From a checkpoint of a small mixture-of-experts model trained on Wikipedia.
Size: 10 layers, width 320, vocabulary 7829, 65.2M parameters.
Experts: 64 experts in each of 8 layers, 64 SwiGLU neurons an expert, 4 picks a token, a sigmoid router, a shared expert of 384 neurons.
Training: a variant of SOAP for the experts, 9288 steps.
Below are experts of layer 6 (counted from 0) of a mixture-of-experts language model. Rows are named gate (a neuron's input weights, with its number), up (a neuron's input weights, with its number), down (a neuron's output weights, with its number) and show model dimensions 80-119. Each number is 128 + 32 x the weight over its row's rms, rounded and kept within 0 to 255. Numbers have three digits each.
Before each expert's rows: "mostly gets" lists some tokens that are sent to it at least half of the time. This comes from a sample of Wikipedia text that the model never trained on.

# expert 25
mostly gets: " Chicago", " Minnesota", " Michigan", " Labour", "pool", " Sydney"
gate0:132055140155093171152167097116109098113130087139104092074135129110191143139088222166084175124155116103168159151123110049
up0:195172133125128162161142193110108205101149144112153133171135111120096129097162134147093120085145151131145108091193142167
down0:116181092136179145133126115128137149141128115130139068139129132087216071126112101141094169124120122105167108158140158104
gate1:142096087151179121111091110140077163083123056166198162183089170161109154124126132147138091127143113154134183156081130101
up1:115132099123109195197162113156111132187079164102095066124113073106157115090130152162087143126184090066137141160135129139
down1:123178147102117118122187088062129162162081100125155136154111167142117124127137088103120113160116137093147155182147147082
gate2:149128130166158110155178146124153137170145114105100155149077154105110106141122113185155108106070129121083085095099139168
up2:127121092117149082119144133105118102128113154109127124084114147082120136074131136105131157155105147122150154125148145058
down2:086135134141145107188128111155161136135104128070096110105133120152193133136108133213162150196181160076085130112152146066
gate3:139145182129164180100126174156103114105160114134082170092157193070123142160121154128116154132112096168152087168152173088
up3:115135056136109082142172085120123161120110165131193115179119124181114127143112106104138105105082191103135195159133129147
down3:136140092110071099132110127123172141129124183112120142138151134106166130140217097150149113075141124075131147090086131174
gate4:106071162153101110099144140100107132158117054105134179159158134123087084171094097082109127116131131105153112149143094106
up4:154118158172125124153048122139078119130141121150076067093098091130148182131187141167079082096169197142067105079152135111
down4:175081072091167133122117091100143160124120103098168115108132169180182080145155126114093138127147132147089110141074116134
gate5:121119113121113128124148163116135139113137106070133152128091167110122175127126121147122089128121163121164108140095186090
up5:152179167164090170029079145177159133202125129147177158189132131122148143162152200116140126115151148146115126120141126151
down5:146096150104138129098122165115120086107154120087120082119119098212154156092123150109159086143109130062086172149203132097
gate6:117171155191121142186094141099120112150105067143125124182063133113097139173160155162096125146047077120136127157159119101
up6:144049131088149109067162097181116132119150179147127116077198092126173151085110092101131118111142182143137152119080133195
down6:120079114106085118126163162122095074183098163174160117130127121096129112078155119144108163120139093180183135193169160151
gate7:129169163099104088133106124127113145098185132075147104134083104124103151097087109086105109085110057171168109127087082187
up7:114115164083142080126168110057148066116097118114079143131136106150170184071130126110136109185130100155170123134108143096
down7:111095116131135135127146114173131161157046128104166151200137139098145143140125133154112114110128113145086131104110087156
gate8:222146152132148106168080142108105114135172189110119123045110160156061152129109122079135111126165147123132123138190135159
up8:063148178138145152093142157186131089133090128125205170150142093111163167134131152121133127161120162179086174134083136078
down8:159103099179161105092122138109120126101155172106222140134153189158114089071140137085099077093120131100073124100126135154
gate9:158166118107126164133143162047114127086113157135115203082194166110123105118112089171075147125142138124168120105118157101
up9:101119145146125134097146108232144115154141069101117052142083089137106133131104179036199114130134108151069134141158094147
down9:073153115150194091153164102147083116095100136126107118070116106178116128121115090180145106134130147172078141159111165104
gate10:157113065170076097127127091127103133129155133105173106157114169129132057106147098162100132075141174119213113187124139110
up10:121119197114119138064087108105121137102084156165151164144119119146127169096162173137156124141178144096057141075148128146
down10:157108105085084057151139136136061159200110121138170149177138128093165081117110116156097152136115148139145138089105122156
gate11:146132156155094154084114130134121158118166089111126161113152132074171189132121154147113172178150175116158149144137109107
up11:127110145111171135199150104123117154166092118151096094133103117184151093123132113195107095101098104107121141164146121097
down11:093176116125115149091150173166112100094191117106084133138148113112082134131145156137109153128065117136100127142124042140
gate12:148149136192095096128213083106145129169122142169137114108097108098145136110151114170119113147129157141170137165135115063
up12:174139143178108100128153078126172135134154150165162111091108128091122139128137144139151091126166181144143134139158103023
down12:157125136107101059117111097086190152132183156082123121119104165105120180100095136130050087075130105156101060123132176141
gate13:150148137154121130087181101196123183116138141146152150169113144083186109156082146119156115140141139101114152184102104132
up13:168161149116142095149185132131176143181099095181161176116084171115133172141058133130102066150097129128050139181114148115
down13:091177125161085096125135170178149073093117135145112087159149185075147199109155138104144132139105162095127125166118104152
gate14:093102173121075155072150186135161128158120150157221129095137126131104138098130183155118103143123129097206151161085149126
up14:138127108168107088126168132130111164139062107078113149125146135114098127166094170108106084183163166175052171161122077133
down14:147116121101160130106166104119104156131092108134134079169160170148114162143165084074116133100078027180141183149120159180
gate15:128110130116110195110103114140094140053101196083158080133132111096127135120116124063124175066166136095127178157082157085
up15:136097095137090202199127162109116124206162171151132164125085128144067144157161162138117139114105098081136113125126089147
down15:137087139114189152097158124105130105129134177149140105120111107127099113144094133120124146143124125106047066150151097146
gate16:091109066107122150107116106158145114107196151100169146111141114143188144134093104112133092157116116141091121108184080159
up16:142090143098110137134108088157136112105152153107175141113140153128215192140103127136133113171062072123120151124172083159
down16:123154145130167151121098127099152114104117176086121192120185170115128151083111170129174115137103118074123083138180161145
gate17:121112154135106091091123149102143128122144123105192107111152103135123207095105168140120119162065128165085160119140172135
up17:113110113115072187175074138169138141154166096118133127136130063095112177120152131102110135164089101129131141163099099105
down17:174094179134110122135125148085128112107120109189132158148104100120143141114118163146081105158096130131153081094163127113
gate18:135113097117149087074097170102152113175138133148078063133148118135160157083145164128123114113183153103175143134127114117
up18:109155140108156070083087136124148088146176116135139116083117186137166227124140128111135114158114168117168099158118143125
down18:124082126092111070106083172172176120127133147148130095116081066155111104112127212138109089112120133130099166112116107155
gate19:201155106194105095139102104157087175142117132112124125094115158130073137133119168133121074140133198175101137189158147132
up19:100171115098143154128136173135164086091154138168187069128152077115158131138067104118177139104137117151182146089158097138
down19:184122096121101222149125095121172225106160061094130073085119107064134143136095168101157155148110138154128149116133151163
gate20:148074139111152139113115114184139071116121116097136128079108171129093170169105176106127119153097106080116140171113076118
up20:108158129170104119152153117086099186130172114150103145167162082134168072101160077186135147100144165184145129103122166135
down20:155138119107085103114186098117151174120147143055133118120117117125086152129133158100076182100136085104166129128111124162
gate21:131132068157145141099115063156137129074195151098111169152168177105210151144131136094148110127108136165160173168136136161
up21:124127147138137126177136204121114091164122120115158067132095079170013135178138163121134115102133098097101144090180123077
down21:107123169135116143136172117115112159127153146088106128108069113127148093111171096151071086132174125135119082137138119115
gate22:159130165096238125109043149110080178129136122147112112106096144091136139108097160146154090112140112114110127120178148196
up22:137144064149130140083131155111124151159085107165135094139074103129154165124127104122155114145138168125178132134099136197
down22:092099072153105087104129098109117089071100158176148196191148175093134131166172062084106134116174069151117161153137093116
gate23:173144127127114039195183123137104143166144126111123097115131103137113135185142191107151067159107120132098178177125129126
up23:099100122125153187080117140081109150107097120119114157169093143130129111121137109167111227111126147133175091097131198084
down23:155107099115107106094162112116152063145124150100081135010135099117159130141152145125093134147094125093130114134148116149
gate24:176121149165115155087103142113106180129108133175122071093192175164108157116101140112165114128160195170097150127198121203
up24:091119124107083125145158136118150107187168134125167145095073112066079115097144100153058139129134088127133112178133100080
down24:158171140143165103084166149093145089065118087083046129147125177154168147132176074127137165107119174168155064113193153110
gate25:140083150125167124115148145086117117136115166129087119095102153083150170095131122195114124124127104045099146170122151156
up25:111167122131151096154072152123176132154122158176150150150135133170132107160122123086153113162191142194139083097140096121
down25:130176156141201194136145125142130134089137121076182134160126162138140200106153118112138079100143083154129100112082131123
gate26:113119093106137129118113125120145135153140120112161099149155142160137130102089090134148088092146148134135147085137152134
up26:130150151150112090173156134128124118075141133134093107075113099094093124144121075115061135163096138156121079160154079131
down26:129111147113161148111157134152100107117135166139168180142184169118104113104146088136134156146110145084187129197163128174
gate27:135118144108131121095105129093119163167137055134148142169139117078171152155118140114095152094136145139089178135130093113
up27:168166127075122126178131162151119091104168121106097165126182132106098170125103127143116058105119132111061122124204134170
down27:131155176067117147124143167111080105124147127151134160145147120123156109131137108141179145112093126123083092130163123158
gate28:137162151190166173103155114129104150107182138178117063168177152110160112123125124100146136072093143149069094109133141197
up28:154120134182176165145121136177136133137179172130083143144180146087171103154123167124197136141154122109127132141126135140
down28:137149092178131164124108141144102118146162087123134155078116091151071082179121201108223175104063130154154158101123139161
gate29:154154110146124127115132103111110124132113153123098090137124211160126147087125119139121106115112146143150146121188147182
up29:116179094122145108092136122112148102142095188116118078132112202139155157099123113113166101121139145122145134096153128162
down29:122102109127135082152149112190135112094063113107166146189126132090116151139127149142096118124099165147109143101119166090
gate30:177119111129143088152129196147150084132158127140120070170119175129108183105039157145112061092137134129104196136135134101
up30:171118112103069118149150141093191145103085098093039114151129160222102146159076129107137109104142187134060125047096090178
down30:182127128133106131187158106126161131139127145165086101126157115109157185135115103121138112118087135153105147129106120131
gate31:111162124105143161105157113141178148141165121109168164112130131140176175110178166129151112130119124141102080161150129080
up31:088107085082139179145155151128172122108195111071178163131158106177132165118172142098129089131130084142097105103140073150
down31:104074161065057095151042112136134090117133095092171158143169126133152115177132101091116058160121130162173141143126175099
gate32:174135085094179109116107142122119123133115128108142165081149186098147132067106095116116053128155114121166071133105133137
up32:087156191128070161162165134100116101112117112123148155194107089162120121190162142141129170136087145148109122136127146127
down32:158102139169123110124181160124100117158162089146090082127174137151169151063122111144103140106120164112129115155118148130
gate33:130129080165158099058152115127109146168097129157161121123108108134118157161167117155133119149138136175122121170132152190
up33:156096085134146046091134106110110162165133101157153103034103110127130171171114077194113140122142165156127139135184136168
down33:152140093102122111127136149114112106135082122088103115136091118116195123093196066153143121149149113109113150097100151169
gate34:144173132119149099157177119138136133139091098114112099126133155103152220132140127156098085123164084101093118149157168168
up34:098214140173108082140178132113127162119153091125123162192112137089210194184150091127114127157081139117101164170125192154
down34:170132166118083137122206126176164184106137207061126142157159128135119110134145125150094115178103123083053142157098105171
gate35:077179151149161128124104082137116107097125080166103178178157153139159116117107119159114091130069153157151178068086105155
up35:208152098116128167125110166061126144174070165086120144103041150105119153115118178095150134099147090159060124134161131115
down35:118128163129158115139182137147171093152192128174084139100141126186133105149103188143150130021137135103145186117133083135
gate36:117126122154170135156118163087116082117149092103111136106146122105087115148115095158154114168106143116132143156102158149
up36:073091136084103139127072092172160123105107143149138137141149120160170177124139125093140178109126112138162137077137089158
down36:123163118109068146142204092094206130115124134140104123191140101074133088096117146162120147120155119144166090152130147147
gate37:097149092134129133131180095156137146129198144139130084126206136093102111130123155167190108102126107096172101103128078181
up37:095107160092154102134106117122122103147135154131131124087115114098148117141128055133121130147123092037151124124104151162
down37:152179116151105099146105126130150187140103116159069124122098088090045103136198127212069107103060118150122118077095079169
gate38:156122156193153115141180177077103142124180097194116154087121117146163158197098175151124165110103180163096132132136149127
up38:117134089163087106143080106146102193156185084061110106150103106078138168137152105110105138103076160164079123181111116160
down38:091127116188071173103135119142121138114156084108183144137055140129141124101091111087093185066070140107155150141167114142
gate39:158114133176127141131157125107081163096185126157109124196117075141099120128099155190075137115088156103133154187150080101
up39:085150175120166127171140149086124150168103116144063119123084139139082087109185077146152166153102117150184174154067224118
down39:186104114066066152088114103107083117128127149150172106103095170145128116121157153103126162154124142100153128151096160135
gate40:145113137156148168129085131079139077099183110139129129030138147169153168134055139092153138135103147178072149136208093097
up40:128116165147122160141077136082147089086134108146122132052145117144124120120087130122129155125087141178125136095182109034
down40:154112152146098143093137117103190082065128109072121139111120130140181075166180095074132128152127163140163073097115128131
gate41:076090193154093110090145139216109132176165104149165141136129131182106112141182163145080133167097204123133141158094118115
up41:081128176142148112125123157149169116125133120149145149151171125159099106158125166121131180178123121143112097075123148102
down41:155167137137120109070118076092097157087110120123111134145123100123152136128130192138150200171095113132159093068115197129
gate42:057128162177121116135096127155084120066097106161140126153114143123145108139109124137159186135142155096130154183149141063
up42:198106127127110132101156140086102187152072131084118178118113101127139086130153044127093087075102120152119120133124136136
down42:148175158106091131133083147113127167103131168141164155089115140161132176185084142125174140138080106145147127150116139103
gate43:120077130143126134106118131129170101113163095107179058156171081187084187113123158134134152130156136157082161117109080078
up43:132092090150154086140086110083151129093146103076203082112173162200126165133134138126150150152132119135085153101111110120
down43:116080121144108058087091200128135124119158082124133138121155111156078123146070163099113132156112165133114151133125075071
gate44:141118096185146201128143114180117196119178102123128110115118130140154180195139146134113141075114155185114097134171136103
up44:136133078185130164104159119172105178114176114175128111100082110123129177167173128163154124147119140173148142118151146104
down44:101090118128106152142187166120136123084115090092137146027105127088136118144139163130165148126068075068167120134168157138
gate45:101145108101182165136113142121146084114178123134090080126125156087104142166078094135171124172106117045151105127100088162
up45:125082092134135064174123153098142148140128087093072131127118113098115087091130130169086123110116095171104113112159140109
down45:131089124117158086154111139109067150092181122108118091044137079139159102109088065163128162161122126071137109110128036156
gate46:121190160123152153126082134191138139102095146104113156171136161095067203130093083109132094157126097111099145144129128139
up46:132101180147135137104155119149093118173142093117094133123099126102208127158179148117121181100125183124133170135145189114
down46:155143105117168141101126097097178156139125179142097074114169098075202147143113092143184087125159152099121140135111188164
gate47:085131154182136162168170173172068097143099117152143110133132123086128120114104091107077114085092130104143181155106068152
up47:114139091103118067122066093123142154139122103130095170130113125153134111124141119149128135129155125154144083117155158107
down47:173111050143063076077111092089160158136126098174135173153108113139164072145118162166126167134104125198075150130156123107
gate48:094144186130175140117107092133115098090149141105170121113144124149132119110132070161154122103157154134170123116135117073
up48:096154123103159141159095138124075071145135155119092138145150130147108070151113124118137175137136103108146075083167123162
down48:148155103171123080113138146137145081133105168139111143178168173174148090132134033070112105103124128135106136106191121110
gate49:147116156165181183123110180109122118146185132149104078185111130132156140157143180112143162115098131162105133176137177138
up49:151113063139097091129104121121142108140086154094155142082173111139089154079084070183099036071109120120152074075121081139
down49:178176100101154161088116111092111121162153145128181122080076127138133109097054125131137123155078140063128066152108122071
gate50:166125051094108068085163128112155174141003107138163185170115164107150159150166102121153114123123168115170134122097115112
up50:084118134157117159177098110155147093160214188121128085095157148141094152156117159077152131127106092161159136097194113150
down50:072149125142152126158134142078128124120069154144110143087162122139131119198082066118100146128155165114070101131170129111
gate51:133142183100113168120136130157075085080118126165164127130088127152094097143136139141120111109139080145106068100151100140
up51:122141161126090151130144126128120098095150117180165089108088145106099144108121144134108136160114094134085116099088118124
down51:137114109124168121139166138107151138099187112161081139098085126114187183112134137132095192190055111126134152105143107140
gate52:143105105110055168084082133145085134094140143072156063125173121118084153122168099118074228104116073104152134146182180120
up52:160113058132048108074113074087121132100168122084156095162142091191115151120146125104090222106151139151149151109130170148
down52:150091182136058162127166178100138170153118174113134172067188138109143131148139085112118110092123144122108101148106098147
gate53:115115107152120183150143165159162137163125133099085169105064111133160173147149136127124081149072103125077136187057206148
up53:152146077157144140182134129127077149161089098132112100133111056119120138146088120099110085127115142175158146107173083126
down53:105122167113107116153077134146095181115139119153135137087096126112106132114108175092070154123143089073046170138170086118
gate54:097142101144197082121132106159158189203195160165166143146156175130098064103118102141148118133168139098095119156039114125
up54:138146095136171084091121149094172143201171152139181140129138157147093117091178133147141116154153132068115116183098136121
down54:139159067180129214133169061130168096085122092117136098109150150077154074103093164116140120173153097115175091078158139182
gate55:161088109100171120153145109126136132127114108118082099074118058117114185111136082149122104141133148136064132142099138237
up55:086083133118060145109125217086095120064108067110125090124175126119102134146106116045094137169140137179092135171134089170
down55:128202158138152172180138090110128179133154147051125129069116096169120072171073114106110166126118105103083120152071161149
gate56:149107038096152098126157117123116152180128105138143076153084183129185105115153143212125112099151127067168127160095192125
up56:106197156160115113122097070115145142138082136189149150094113127141087119159130152121131139152107105161166110113153134034
down56:118133168110109139125103211136128138132114140149118106118124100107105119170084168101206128173115157151123164121094124139
gate57:130154120130167173063126158121130089090194119150092082126147146140132100106107136097140106167118098130074110128075136172
up57:108167128114151213055103164127133089091183114119087127150133117116121133096109132112123081161124091103081108156055162164
down57:158147178121186105126125106089162113182062124170153145132166084134200113105118142122140190101149117092162164152147145049
gate58:199139067141091178196162116187147147084169125105127153087211135186127119144111135153124136114096109118100156101130098194
up58:106088152126140106138124110141150124157098145176062066148130135061141070034126125120144113098172115122211152135095113076
down58:181126190073203114092080076142076093112127093195110087126164162151147080109084116108087148152156139125166067113136097085
gate59:148117171093123107121130109158129145166100101129148112131087158144146127156184143134125184117093220142111165112179106177
up59:156138071173130197169136117116100151131154125174117111152145085106080161113086173076110108105152114142135137110046142099
down59:123168140166134063124125149136105116129145105133063146148126124112095167111112137029128070082107116103145181131095123118
gate60:131126121164148114114168119124122126105153068082146139116140108189166140152110193166134081079119159188137114141123140152
up60:112098083149144128125138107115137082110089129125136187133126104166216140108145086152121045143139196155086183108117118068
down60:079119092050108115154109193050149102140150169085129115132083158132110111159124157129084071123150120135132119096118119112
gate61:083138152090127083174118135133174132088153198095147107084116189152109126082146100102136156174136104070132139113125075127
up61:165134148123142129106126105124120113137162145095115146100137077180143144099138146155111113066147117150095126133125109128
down61:127106100152134130171141181066148150096136043182118100150184198146152103162104154159127113094126151158140111157113135105
gate62:152169155085096138110131117063129164160153112154120092120149126156084112088135104166130125127129104158173129108172085168
up62:110113147121092151154085149147107101105122092137137149103171124150106087126161133114150166138108080090132149141108051159
down62:165108102134138120125148129197120176136117194163142182130155127130101172131155150083140178172198101153064147141118097130
gate63:106133159103131103147178128127124072087117129168112148163083123113106088152148150172080114123124156164145097126126128102
up63:170164098121134090124167092093160173149093124126098060128156080118126103144126087127145132120138095099112099141148113181
down63:148124118143107145122132108139144106102087189179151122099107167121051143135113138089103124112118136126094147143115130132